From a checkpoint of a small mixture-of-experts model trained on Wikipedia.
Experts: 256 experts in each of 6 layers, 128 squared ReLU neurons an expert, 3 picks a token, a softmax router.
Below are experts of layer 2 (counted from 0) of a mixture-of-experts language model. Rows are named router (the router's row for the expert), up (a neuron's input weights, with its number), down (a neuron's output weights, with its number) and show model dimensions 0-159. Each number is 50 + 15 x the weight over its row's rms, rounded and kept within 0 to 99.
After each expert's rows: "gets" lists some tokens that make up at least twice as much of what it gets as of all text; "comes before" lists some tokens at least twice as common just after its tokens as in all text. This comes from a sample of Wikipedia text that the model never trained on. Tokens count by the router's weight.

# expert 1
router:66 65 21 38 37 59 34 61 36 53 27 27 37 69 63 38 44 73 65 24 54 76 67 74 70 60 35 39 63 41 42 33 56 67 26 60 67 76 59 32 38 74 34 41 69 35 66 70 81 34 61 57 34 53 36 51 60 27 54 61 62 51 69 75 42 62 31 33 69 57 52 58 40 61 33 27 27 60 30 32 49 60 32 65 36 72 63 53 61 48 47 35 34 51 40 34 58 36 34 42 72 37 63 31 33 68 33 43 72 30 31 40 32 35 37 36 46 68 60 57 32 59 48 53 57 62 66 38 34 68 72 64 58 29 62 57 46 69 30 64 31 68 36 71 60 50 66 46 55 38 58 46 65 36 49 60 58 33 70 35
up0:25 59 48 50 65 47 46 47 50 52 52 16 65 55 50 40 34 35 54 35 74 82 33 55 52 20 75 30 70 51 43 80 43 61 39 52 40 67 38 64 25 52 39 54 32 55 52 62 57 49 47 50 53 46 35 32 72 04 59 46 39 38 65 55 46 81 44 43 42 46 58 39 40 44 39 32 47 42 48 42 47 39 58 57 40 61 57 59 69 66 41 31 30 74 77 53 50 71 44 73 48 18 61 46 38 60 88 54 54 34 46 73 57 73 50 44 35 46 50 60 55 63 84 60 62 59 38 55 39 31 46 46 49 50 50 59 14 31 26 64 62 68 39 43 30 53 87 56 64 48 39 17 70 57 73 36 47 45 58 32
down0:57 81 28 40 42 69 33 56 24 38 72 44 58 40 56 56 53 32 57 61 71 90 58 62 46 43 69 37 63 59 58 50 40 45 38 55 59 61 52 82 39 24 47 38 37 45 27 84 71 50 37 46 26 51 59 18 34 42 65 38 29 33 36 65 60 59 30 27 40 48 55 56 30 31 33 46 50 47 35 41 89 65 45 42 75 57 37 64 58 79 56 35 47 84 63 48 52 44 43 60 50 61 61 52 46 32 33 59 20 55 65 56 64 54 52 43 42 65 47 41 51 90 49 59 40 63 62 43 51 62 27 47 57 31 31 33 51 48 56 68 23 50 40 40 47 44 40 68 44 45 43 48 27 54 40 86 56 84 62 50
gets: " |", "V", "11", "W", "rom", " six"
comes before: " ", " —", " .", " A", " G", " USA"

# expert 18
router:67 71 19 35 36 64 37 64 35 56 27 28 34 70 63 32 45 68 59 22 52 72 65 72 65 57 35 42 62 44 43 33 56 66 29 60 67 77 60 33 38 75 31 37 68 34 65 70 80 32 61 63 37 53 38 50 66 29 53 60 62 53 60 68 42 61 32 35 68 58 55 61 35 62 33 28 30 63 32 36 53 64 27 64 38 70 62 50 61 48 43 38 37 50 45 30 58 33 32 40 65 41 64 35 34 73 32 44 70 32 29 38 32 36 36 29 45 68 60 54 30 65 50 59 57 61 64 37 31 65 70 67 56 28 66 59 45 71 29 73 33 65 36 75 66 51 61 48 56 51 59 48 63 40 52 60 65 35 69 35
up0:51 49 57 57 61 49 55 51 38 34 39 53 28 25 72 42 65 61 52 08 67 69 77 72 72 39 32 44 61 36 38 31 34 53 62 39 50 58 29 50 44 31 37 56 64 31 39 56 70 32 49 51 50 40 75 32 75 42 47 55 52 67 26 59 83 36 59 46 60 51 90 29 48 69 44 36 31 68 52 36 38 49 55 55 66 24 72 46 30 47 61 33 61 64 37 37 43 70 33 58 68 72 72 66 53 49 34 30 49 49 56 57 64 36 45 51 58 51 47 59 25 33 47 63 29 28 58 51 49 68 44 71 72 62 44 21 47 52 45 78 51 66 48 37 56 39 71 86 39 72 56 51 59 54 63 44 65 18 28 46
down0:53 21 64 46 67 35 53 43 45 61 52 67 57 90 29 50 64 58 60 36 35 55 20 64 41 49 52 30 33 56 43 60 65 41 46 29 32 44 48 52 46 57 46 71 65 56 69 70 30 47 50 36 34 58 43 60 35 68 46 39 69 50 47 81 37 60 28 62 53 29 38 48 56 51 36 39 32 46 45 51 79 14 42 64 65 59 40 31 52 65 46 56 53 13 68 44 50 51 53 57 46 33 78 38 16 49 55 23 44 75 42 57 59 59 53 57 40 94 53 58 42 48 54 66 39 66 54 54 45 54 34 38 50 45 56 53 76 66 61 35 63 71 48 60 54 57 33 10 55 67 50 57 92 28 35 20 42 40 67 60
gets: "s", "6", "5", "n", "7", "0"
comes before: "–", ",", ".", " States", "th", " of"

# expert 224
router:79 48 53 61 56 56 52 81 53 48 32 45 54 59 63 48 62 52 79 31 35 55 52 45 85 79 36 35 50 58 68 31 66 46 32 61 59 61 66 37 55 77 36 59 55 48 43 55 47 39 41 46 54 52 31 61 93 43 34 44 53 42 54 65 55 73 31 51 56 43 42 41 66 46 39 35 42 73 26 27 27 56 39 69 59 51 71 45 51 55 48 46 26 58 28 46 63 29 46 34 87 22 52 13 40 62 43 30 48 26 49 34 50 42 38 68 35 73 45 69 36 48 55 38 81 60 83 25 48 51 47 78 55 42 63 50 40 55 40 56 37 65 43 67 55 27 52 54 83 44 64 47 75 35 68 58 65 49 67 34
up0:43 41 62 42 51 57 73 51 28 26 57 52 66 36 42 51 61 59 34 63 45 51 49 69 48 67 30 39 43 26 14 37 35 55 57 59 65 57 58 44 49 45 72 50 42 47 48 48 02 49 33 50 38 60 27 42 70 53 65 79 51 18 47 53 47 77 33 46 55 57 29 63 37 69 42 80 54 27 62 55 70 45 33 40 53 53 31 65 52 48 30 59 54 59 54 81 45 49 59 45 60 49 50 27 41 54 42 73 40 31 38 29 76 73 54 52 73 54 73 69 47 50 41 69 41 42 61 39 02 26 66 69 61 43 41 33 62 73 49 39 38 42 35 86 58 47 38 56 53 56 34 68 67 41 53 52 72 49 50 80
down0:60 34 63 53 05 20 43 41 43 63 46 47 63 37 44 79 34 46 72 53 50 61 35 61 60 69 43 37 38 68 47 47 30 89 22 76 38 48 86 48 71 51 52 31 37 36 36 67 37 50 47 59 56 62 61 24 41 54 35 67 60 52 44 87 49 57 51 53 49 50 44 48 77 58 35 56 48 72 33 58 61 68 56 31 59 35 50 76 51 49 55 88 29 72 62 37 48 45 47 50 47 55 58 59 34 45 18 28 33 47 44 51 66 56 47 66 54 44 29 46 66 63 35 68 43 36 60 54 54 47 55 42 39 48 57 66 29 27 26 31 43 66 33 23 61 28 65 62 59 60 40 36 80 68 51 38 47 33 69 49
gets: " |", ";", ":", ");", "):", " —;"
comes before: " ", " —", " −", " +", " N", " –"

# expert 113
router:61 54 53 42 60 34 43 61 25 32 20 53 48 64 71 52 42 49 35 26 34 51 48 24 39 88 26 53 49 55 60 50 52 46 42 54 41 85 67 44 51 65 38 44 56 57 43 46 73 55 39 38 47 57 34 54 66 48 53 34 76 47 56 73 56 72 31 47 55 42 50 44 46 60 51 49 35 58 41 40 39 62 37 84 63 35 83 62 64 65 40 52 47 47 34 32 45 50 46 49 78 04 63 15 51 45 55 17 49 27 48 29 56 45 43 74 55 67 74 50 44 61 64 40 68 75 59 46 24 65 42 64 45 44 56 45 34 53 50 64 39 67 34 54 57 24 63 58 92 65 78 33 67 52 71 55 46 33 58 26
up0:68 39 39 55 34 34 43 45 54 52 37 48 55 25 54 43 69 44 24 36 53 36 28 23 67 64 28 48 47 20 48 62 81 73 55 47 47 24 67 56 42 59 71 50 63 43 28 32 72 25 56 59 24 61 22 48 46 30 58 60 25 27 55 74 36 67 35 55 75 60 77 42 35 51 61 70 57 49 42 63 53 88 78 59 54 61 33 78 61 32 61 41 53 51 50 55 34 73 83 45 67 60 51 55 70 32 71 43 64 63 31 72 33 35 55 34 76 77 58 47 48 50 58 45 83 59 47 71 39 37 39 32 44 53 32 49 50 54 42 35 55 48 43 57 54 45 33 59 53 53 43 30 63 28 52 34 39 51 48 65
down0:53 73 70 67 48 28 64 51 50 52 49 58 38 50 47 70 71 45 71 45 50 41 37 83 27 70 58 45 33 27 48 34 72 49 87 42 67 37 39 46 38 40 50 77 55 52 47 60 70 70 51 57 39 51 68 53 28 47 32 52 38 56 43 78 33 53 58 49 56 43 70 38 69 68 47 68 62 45 67 69 34 28 41 31 63 40 49 43 53 20 69 63 26 60 85 60 55 58 49 44 67 56 32 46 51 42 75 60 42 36 72 50 63 65 41 14 63 50 26 55 67 42 37 68 63 47 20 21 59 49 40 38 40 61 60 36 52 41 54 24 43 26 47 54 00 40 45 42 47 35 79 43 43 41 46 42 49 57 32 59
gets: ":", ";", "):", " –", ",", ");"
comes before: " ", " \"", " A", " P", " S", "00"

# expert 67
router:47 44 47 54 51 38 47 56 51 44 47 38 64 63 60 43 40 45 73 44 42 64 53 47 57 61 48 56 52 67 42 59 71 44 39 51 57 58 34 56 31 43 78 42 54 36 52 55 29 39 34 45 46 61 64 71 69 46 32 54 68 66 45 35 40 44 43 44 53 63 62 45 46 54 53 55 42 41 58 35 44 64 41 68 58 41 52 56 69 45 57 43 31 33 52 44 87 41 37 48 44 26 49 37 40 77 40 57 56 30 50 51 49 50 50 40 80 51 56 73 05 94 28 52 54 79 89 38 28 40 68 75 55 12 56 52 59 59 13 61 02 71 34 48 58 34 68 60 69 66 42 83 76 40 51 53 40 47 35 22
up0:69 27 63 49 45 46 48 47 56 83 56 24 64 48 58 72 59 72 90 35 34 59 43 20 32 49 55 48 71 52 53 63 58 40 38 60 32 67 46 50 73 25 61 56 27 28 43 49 46 71 59 42 49 44 47 45 58 46 57 27 29 66 37 31 34 40 38 55 46 62 34 20 59 38 38 42 44 50 67 39 28 63 55 44 58 53 41 38 41 31 62 91 52 39 57 32 24 53 72 39 62 50 71 32 69 73 30 96 47 50 51 45 59 65 47 42 69 31 39 41 37 45 31 72 43 73 62 54 74 39 57 56 25 42 65 47 40 22 86 64 32 50 52 65 55 60 43 43 57 54 42 63 59 52 22 66 50 54 52 59
down0:31 42 32 49 77 24 87 57 45 23 45 60 43 51 52 33 41 59 17 59 46 50 35 50 40 48 62 58 19 38 73 65 50 53 61 60 23 65 49 65 44 65 25 50 39 80 60 48 31 57 47 97 50 67 58 57 49 67 14 60 48 29 42 44 33 21 34 42 46 57 55 50 45 63 46 61 53 40 53 57 25 47 67 65 30 54 62 42 71 48 67 51 54 49 57 71 78 38 64 64 33 52 65 67 36 47 48 35 70 55 24 53 46 66 72 42 61 58 66 37 27 46 34 47 68 50 51 41 34 60 56 40 56 53 59 60 38 54 25 66 58 78 51 31 45 32 75 57 54 51 59 24 23 48 70 61 38 27 60 28
gets: "ia", "land", "}", "ina", "ania", "ata"
comes before: " |", ",", "\n", " (", " and", "\n\n"

# expert 173
router:64 66 22 39 35 61 37 62 34 53 28 25 37 73 59 35 41 68 58 24 54 72 65 74 63 55 35 42 61 45 42 37 60 65 27 56 71 78 58 35 36 73 32 35 67 35 68 73 84 39 62 59 33 54 31 53 60 31 53 59 68 56 63 67 42 61 30 34 70 60 49 60 39 62 39 27 30 61 32 31 50 61 34 66 36 75 57 57 54 50 48 34 33 49 47 33 61 37 32 43 72 37 65 32 28 70 31 40 70 33 30 36 33 35 37 32 42 65 65 56 30 60 50 57 57 58 65 36 31 63 71 62 57 31 68 58 45 70 29 74 27 66 39 72 63 45 64 47 55 44 59 53 63 36 47 60 64 36 67 34
up0:47 43 42 57 44 68 41 83 61 57 06 54 51 53 48 70 41 56 55 47 42 69 37 35 51 32 42 89 48 46 27 51 39 47 52 49 48 67 27 42 51 70 52 56 75 47 50 39 41 36 53 65 31 51 45 24 58 09 65 51 46 36 53 42 55 66 49 65 53 67 75 60 54 26 31 59 78 72 53 41 45 53 56 46 38 46 32 41 40 67 61 14 37 40 31 33 59 33 49 42 57 64 53 23 45 52 52 56 51 33 44 57 09 62 57 82 54 74 37 57 57 61 42 25 63 55 89 56 46 55 28 33 26 20 80 61 36 38 68 52 35 54 54 47 60 45 40 47 62 45 57 47 68 66 57 41 62 47 71 80
down0:62 52 40 36 47 20 32 43 55 68 03 58 35 30 48 60 46 55 56 58 44 20 55 61 31 65 77 55 47 61 47 39 26 24 84 52 25 24 46 62 37 73 66 65 22 46 28 69 86 61 44 32 34 37 38 46 62 61 56 45 45 60 31 75 46 61 45 71 39 56 70 47 59 65 62 56 38 41 58 49 44 48 14 37 65 64 37 60 58 37 35 66 75 45 39 44 56 39 60 51 57 45 65 44 49 46 52 61 50 39 57 52 65 77 56 89 51 42 58 70 39 55 40 25 28 52 37 26 48 52 60 43 56 80 51 37 58 44 61 51 48 16 67 79 63 37 46 55 35 32 42 62 73 43 59 50 63 64 44 56
gets: "it", " Ar", "3", "all", " Sh", "M"
comes before: " |", "%", ".", "–", "ts", "ab"

# expert 202
router:73 53 48 70 51 38 46 74 12 40 41 40 62 49 51 36 33 67 79 46 42 60 60 42 76 67 39 48 64 41 49 57 65 55 46 46 75 49 38 16 42 53 65 78 51 47 54 79 40 46 66 30 22 43 33 36 65 36 56 27 51 49 40 46 39 75 47 13 79 38 59 80 50 63 41 55 40 43 52 64 56 52 37 58 48 76 69 62 47 64 68 47 16 17 20 56 53 38 31 46 64 47 57 44 45 57 49 37 52 25 34 41 33 53 39 52 41 74 57 43 44 68 39 44 81 61 56 35 52 50 57 49 57 49 63 79 53 71 43 58 44 62 30 50 85 37 40 57 43 51 42 57 54 49 80 75 44 18 42 42
up0:54 19 60 58 22 55 55 52 54 65 46 40 92 44 61 34 57 67 59 41 42 18 50 52 37 62 50 59 60 70 51 62 55 22 78 51 51 54 57 35 58 26 25 53 50 47 70 46 53 68 22 57 71 76 56 42 51 48 52 67 39 32 45 57 55 62 42 56 76 10 52 61 41 40 39 55 24 55 38 48 67 47 48 80 27 42 49 49 29 24 42 51 67 46 36 32 60 39 51 49 51 52 54 58 74 67 62 46 25 35 64 70 41 57 53 46 38 49 39 41 64 39 56 69 57 48 55 35 68 52 67 22 53 45 88 29 45 33 71 56 51 59 53 50 48 40 49 44 73 68 04 44 46 24 26 56 68 32 25 57
down0:44 56 42 47 39 47 66 44 35 47 37 68 43 36 24 49 46 66 37 49 46 20 32 47 68 57 38 38 61 91 39 62 54 58 50 50 56 54 64 62 45 33 23 48 63 42 71 74 52 56 50 61 38 50 62 51 28 47 71 54 47 64 89 58 46 67 34 59 33 40 60 55 90 59 65 45 48 45 47 00 61 53 63 26 52 74 50 25 42 36 52 31 52 34 50 46 59 41 29 55 61 33 83 28 60 50 42 45 53 50 65 49 28 41 64 55 52 45 50 58 51 64 37 70 46 53 71 62 36 66 56 42 68 41 47 76 76 76 52 26 45 35 43 41 60 50 59 58 24 42 21 58 46 47 24 76 80 51 27 23
gets: " Total", " km", " UTC", " ft", "ength", "ulation"
comes before: ":", "+", " of", " (", "^{", "imes"

# expert 39
router:60 65 18 37 35 60 37 61 33 54 31 22 42 69 61 33 44 70 62 22 50 74 70 74 67 61 35 39 63 40 44 36 61 69 26 57 71 76 66 38 34 72 32 44 66 39 68 70 79 34 60 63 39 51 34 55 65 29 53 64 66 52 67 70 40 66 33 34 67 51 56 55 39 63 36 25 31 61 32 35 50 68 33 63 39 71 63 50 63 53 44 34 40 49 43 39 58 32 34 39 69 38 64 34 28 66 34 44 69 36 31 41 30 37 35 32 40 66 62 56 32 62 53 58 56 65 65 38 30 70 68 64 56 30 67 60 42 69 30 65 29 65 38 73 68 47 61 47 54 53 57 47 65 36 46 61 61 37 71 29
up0:45 30 44 82 49 37 47 58 47 76 26 50 28 40 80 68 61 55 66 28 45 68 65 50 51 54 60 38 56 37 61 33 40 64 54 61 52 63 48 45 40 42 47 42 73 33 66 55 54 38 57 42 24 48 22 47 61 48 87 59 41 55 50 33 48 34 48 45 58 17 57 60 84 47 30 58 57 43 40 58 63 59 59 38 16 49 41 51 45 60 45 50 62 45 70 50 70 36 43 35 52 43 56 56 37 73 56 43 44 46 23 49 45 58 57 69 66 19 48 32 51 20 41 11 63 56 38 58 42 59 55 41 83 24 86 48 30 25 50 70 46 41 57 34 56 72 34 60 64 27 71 53 59 81 36 33 43 53 51 84
down0:40 71 72 22 35 62 61 58 87 56 60 52 61 42 37 28 46 46 79 52 62 67 65 54 31 48 43 79 54 40 32 51 29 35 56 61 70 25 52 41 27 51 52 69 52 19 23 42 42 38 69 49 47 42 87 52 28 63 53 49 42 63 22 41 47 30 62 52 52 76 52 48 31 49 42 50 66 46 47 42 51 77 36 56 54 40 48 39 34 68 61 50 48 22 43 29 63 63 43 41 51 18 35 49 49 32 63 58 43 72 54 44 69 51 70 59 62 32 53 38 65 37 31 46 74 46 33 81 65 60 38 22 61 39 58 60 62 50 24 58 52 61 55 84 32 49 71 32 60 33 49 71 47 63 44 53 31 44 32 77
gets: " |", " (", "as", ".", "09", "g"
comes before: " ", " —", " Votes", " %", " N", " ·"

# expert 15
router:63 68 22 34 29 65 38 64 31 62 36 27 38 76 62 34 45 68 61 29 52 68 68 70 66 58 35 39 62 35 46 36 57 69 29 60 69 77 65 33 34 65 35 38 68 34 68 67 83 39 64 61 35 50 35 59 62 31 57 61 67 54 67 73 43 68 31 36 72 59 57 63 36 68 39 25 32 59 33 33 50 65 32 64 43 69 65 54 57 53 48 38 40 51 38 37 62 38 32 41 69 38 65 38 32 70 33 43 71 38 35 41 33 39 35 34 36 65 66 56 33 65 53 61 56 65 63 40 37 65 71 67 62 31 68 58 42 73 34 72 29 68 40 75 64 52 61 45 57 48 54 47 63 37 46 63 63 33 71 31
up0:58 67 55 37 37 65 60 32 38 30 35 31 93 45 67 60 54 57 64 60 66 74 61 62 50 60 32 18 57 48 31 38 48 75 42 69 52 27 77 47 51 51 61 72 57 54 63 43 63 63 69 52 61 30 51 49 51 69 57 50 51 49 47 50 27 63 53 66 42 50 67 38 66 55 42 42 58 31 71 19 44 48 72 42 35 45 33 77 51 49 54 28 52 60 62 58 77 31 42 67 58 43 41 16 82 54 69 19 45 45 56 52 65 81 13 50 40 47 48 57 26 45 47 38 47 60 49 49 21 30 65 57 83 15 45 47 59 44 34 64 23 51 41 52 35 52 76 47 40 46 39 51 58 50 50 28 28 37 36 48
down0:22 49 37 94 40 42 42 56 50 40 55 09 30 34 50 37 53 68 55 39 72 47 50 49 36 47 62 61 61 15 19 55 66 44 62 44 22 71 48 71 60 44 55 59 41 46 48 62 60 33 60 28 53 59 49 49 64 42 53 62 67 39 65 19 41 44 52 65 30 47 35 47 08 51 48 56 55 69 77 14 48 67 71 74 34 42 77 63 35 47 36 29 81 41 63 33 58 46 65 59 38 37 47 31 68 46 41 54 39 38 41 55 58 38 42 74 55 65 55 51 65 31 62 68 45 48 43 82 27 52 35 80 40 55 66 44 39 39 46 58 47 47 43 62 53 60 67 34 45 55 52 37 57 83 66 65 42 37 55 56
gets: "1", "5", "3", "0", "7", "2"
comes before: " |", ".", ",", "}", " |\n", "–"

# expert 50
router:64 68 19 35 30 64 40 64 35 55 32 24 42 69 58 33 43 69 64 26 56 74 69 75 66 61 32 41 60 41 38 36 59 67 31 58 68 78 60 35 39 70 35 40 71 32 68 75 81 41 63 63 39 57 37 59 65 27 53 66 67 58 63 73 44 60 34 32 68 59 47 62 39 63 39 29 31 64 32 34 57 61 32 63 41 72 63 50 60 54 52 37 36 46 47 38 59 38 37 39 69 38 69 35 26 70 34 44 69 36 31 41 38 38 36 32 42 68 65 59 34 61 53 58 58 61 61 38 34 66 71 66 58 36 71 57 45 71 34 77 30 68 36 72 63 51 62 49 58 43 59 48 69 39 49 54 64 40 70 31
up0:53 28 67 62 58 45 51 51 53 13 66 27 68 34 56 50 66 47 39 26 35 70 63 40 51 50 47 50 61 29 68 66 57 64 51 56 33 62 22 40 63 67 18 48 70 46 58 50 41 68 47 42 52 37 45 51 46 25 37 45 63 76 70 62 76 28 64 28 45 54 50 69 16 55 62 43 54 40 46 39 44 44 18 62 37 63 60 45 53 85 37 44 60 58 30 48 33 67 51 62 47 30 61 37 43 33 40 29 36 55 44 55 49 54 69 36 61 55 83 47 70 43 48 39 31 55 45 35 38 47 46 64 50 45 82 62 67 37 50 25 78 50 46 29 56 60 75 72 51 56 24 77 66 24 53 67 65 50 63 88
down0:30 48 47 43 67 42 72 42 35 38 44 65 49 42 69 60 68 46 51 47 50 64 28 52 61 45 65 51 41 50 76 50 46 46 67 64 53 43 56 53 55 94 45 52 60 67 01 40 38 47 48 46 69 45 41 41 49 44 41 46 34 73 45 21 61 43 43 37 41 44 51 51 44 34 42 36 66 34 54 18 43 84 30 51 28 69 71 54 58 51 54 48 48 48 60 38 58 65 53 43 49 54 53 43 74 34 57 52 16 41 96 56 64 57 72 63 29 58 67 78 69 46 69 28 32 39 37 04 52 36 51 56 45 33 38 34 46 42 49 47 45 17 52 53 52 87 77 66 53 65 72 41 31 63 45 59 63 32 61 46
gets: "00", "50", "60", "03", "70", "99"
comes before: "0", " |", "–", "%", ".", ")\n"

# expert 209
router:61 64 16 37 36 57 34 59 33 57 37 20 36 69 57 34 42 64 63 25 59 74 70 71 68 62 28 40 58 39 34 29 56 68 26 54 67 74 53 36 40 77 32 37 71 31 63 71 79 30 61 60 35 54 37 50 65 30 50 59 67 59 62 72 36 65 33 35 68 59 53 60 40 61 39 31 32 63 36 29 55 63 36 65 40 69 64 52 61 49 47 30 37 43 47 36 59 34 34 39 66 38 61 31 30 70 28 41 69 35 31 40 35 45 33 33 46 70 60 57 32 64 51 64 54 61 65 40 30 68 64 64 55 31 67 58 43 70 29 68 28 63 34 73 64 49 60 49 55 46 60 48 67 29 45 59 64 34 68 37
up0:47 41 56 52 46 85 45 43 40 31 15 44 79 63 57 79 22 45 48 38 60 49 64 31 38 64 51 43 76 45 43 49 40 28 58 61 50 46 70 63 32 66 44 59 38 50 49 74 15 53 54 26 58 63 68 59 56 50 29 46 66 41 87 58 26 94 26 66 51 72 34 53 54 58 13 35 40 36 71 48 47 62 48 52 48 42 33 36 46 28 76 76 41 50 31 54 74 37 35 78 59 58 54 42 67 52 33 44 74 56 39 38 40 60 37 40 46 55 46 51 52 47 64 34 69 67 53 31 37 38 39 31 45 65 38 40 39 76 30 53 44 53 52 36 65 51 43 48 56 33 50 45 60 49 90 62 44 46 47 67
down0:89 31 44 63 66 37 70 36 64 29 42 23 53 35 56 45 58 33 46 50 24 44 32 46 73 50 35 48 60 71 48 59 55 34 39 63 41 27 24 40 52 28 51 64 24 15 58 55 54 35 54 33 56 49 64 44 56 34 25 52 82 60 33 50 43 89 33 50 59 24 53 29 52 48 46 64 33 67 63 42 48 39 63 72 58 64 45 71 16 26 63 53 43 47 62 22 73 55 56 40 62 56 53 41 37 59 38 31 63 30 38 42 56 35 54 35 43 73 65 62 21 58 45 44 51 75 47 55 57 75 49 63 64 39 39 72 66 57 36 74 80 41 53 57 58 40 38 64 65 80 46 59 70 63 37 56 55 61 52 48
gets: "8", "p", "7", "C", "10", "9"
comes before: " |", "–", ".", ",", ")", " mi"

# expert 163
router:65 67 17 38 33 61 36 65 39 59 30 26 36 74 61 38 38 71 59 27 57 73 67 72 66 57 34 40 65 39 44 33 58 67 26 56 71 77 55 32 39 72 32 38 66 35 65 68 82 35 66 59 35 55 36 51 61 27 58 62 66 53 62 72 40 68 31 37 69 56 52 62 40 63 32 27 27 61 36 29 52 62 33 66 43 68 66 51 57 53 43 35 36 49 43 32 58 35 36 42 65 42 62 31 34 72 33 36 68 36 31 43 33 33 35 31 42 64 65 60 30 60 52 56 56 62 61 40 36 72 64 65 63 27 66 59 42 69 33 68 29 68 38 77 60 48 61 47 58 42 57 52 64 38 45 60 63 36 68 33
up0:56 22 69 32 39 34 55 66 51 61 44 30 79 57 48 05 66 32 41 33 42 31 70 44 78 34 31 48 63 74 36 33 31 25 55 58 71 37 45 53 53 46 52 43 43 58 55 50 55 50 71 44 56 87 49 47 29 47 46 36 58 58 58 51 56 59 69 55 46 22 40 47 25 56 51 61 61 60 58 06 47 48 35 51 31 78 57 78 48 59 57 20 46 38 44 55 37 37 43 47 76 35 41 43 37 61 56 84 68 51 45 48 73 51 50 93 48 62 62 64 39 44 49 48 44 38 60 58 15 79 54 38 69 29 69 56 33 66 87 58 44 51 43 42 49 57 54 41 42 38 54 68 47 48 59 49 45 31 43 57
down0:62 21 62 52 38 27 96 42 54 45 41 55 60 72 73 67 46 52 39 30 61 38 00 73 38 52 54 29 46 44 58 46 82 42 51 52 47 38 80 43 61 60 57 45 74 61 50 32 47 57 53 57 62 63 57 33 51 45 64 73 57 47 45 44 34 39 68 50 59 26 48 43 46 51 62 55 33 47 53 44 43 23 55 57 53 68 55 44 67 61 51 53 69 44 42 45 47 28 42 43 19 82 37 59 39 62 23 37 43 56 54 25 34 60 45 74 56 83 18 60 20 14 62 46 63 66 49 54 30 55 59 58 26 78 56 44 58 45 83 76 37 42 29 52 48 68 50 56 47 34 42 41 61 44 49 49 59 50 44 41
gets: "8", "1", "6", "w", "28", "11"
comes before: " |", ".", ")", " |\n", "–", "°N"

# expert 89
router:43 65 49 74 48 28 52 73 44 61 25 50 32 55 54 17 58 52 58 45 46 61 54 37 86 54 39 61 67 55 35 26 72 47 30 48 46 74 52 21 16 49 46 60 72 43 60 68 41 30 34 52 35 36 30 42 63 36 43 51 55 69 53 66 62 46 51 44 55 39 63 68 39 56 54 50 33 51 50 39 42 69 49 48 67 69 83 38 76 51 59 43 05 29 60 29 54 26 55 63 75 56 62 44 42 66 48 62 76 43 18 17 40 63 60 67 38 55 66 43 38 54 33 48 62 75 76 32 53 42 41 47 50 44 52 55 37 49 34 55 35 64 46 60 52 20 55 53 75 70 54 42 83 48 46 80 65 39 39 50
up0:40 46 67 33 62 34 46 95 69 72 86 69 58 56 29 43 40 49 32 47 67 44 43 51 78 58 43 36 55 26 65 41 56 45 44 56 33 65 71 40 56 34 21 38 36 43 33 45 70 62 59 57 33 52 54 50 46 63 45 75 34 36 71 36 33 44 55 39 22 38 54 43 32 33 59 46 58 52 79 51 55 53 67 28 28 48 69 49 32 57 07 36 33 52 58 40 48 34 37 36 43 48 48 64 61 63 49 58 65 40 60 63 57 43 52 71 34 69 44 46 57 70 43 89 61 56 38 58 83 62 50 52 39 45 34 52 57 47 14 83 35 32 57 29 25 39 29 52 55 61 63 63 57 46 35 48 59 76 61 52
down0:61 66 58 59 69 28 30 51 53 52 47 56 77 35 40 63 47 32 49 32 32 73 30 44 57 47 72 00 70 57 68 57 66 39 40 46 46 39 56 43 47 31 25 65 32 37 44 43 63 57 62 47 54 58 36 47 48 33 57 35 48 27 56 33 66 50 90 73 55 55 49 84 50 51 38 73 44 26 81 50 49 48 63 42 60 54 34 58 35 51 64 54 47 54 42 33 37 26 60 52 43 16 17 58 60 36 63 30 58 63 42 49 60 55 60 72 27 43 46 34 56 42 42 68 42 50 30 46 71 75 52 39 54 78 48 67 65 73 37 38 43 63 60 51 24 33 45 58 52 74 75 43 64 57 61 27 33 45 52 79
gets: " United", " South", " North", "astern", "orthern", "outhern"
comes before: " States", " Carol", " Kingdom", " Africa", ",", " America"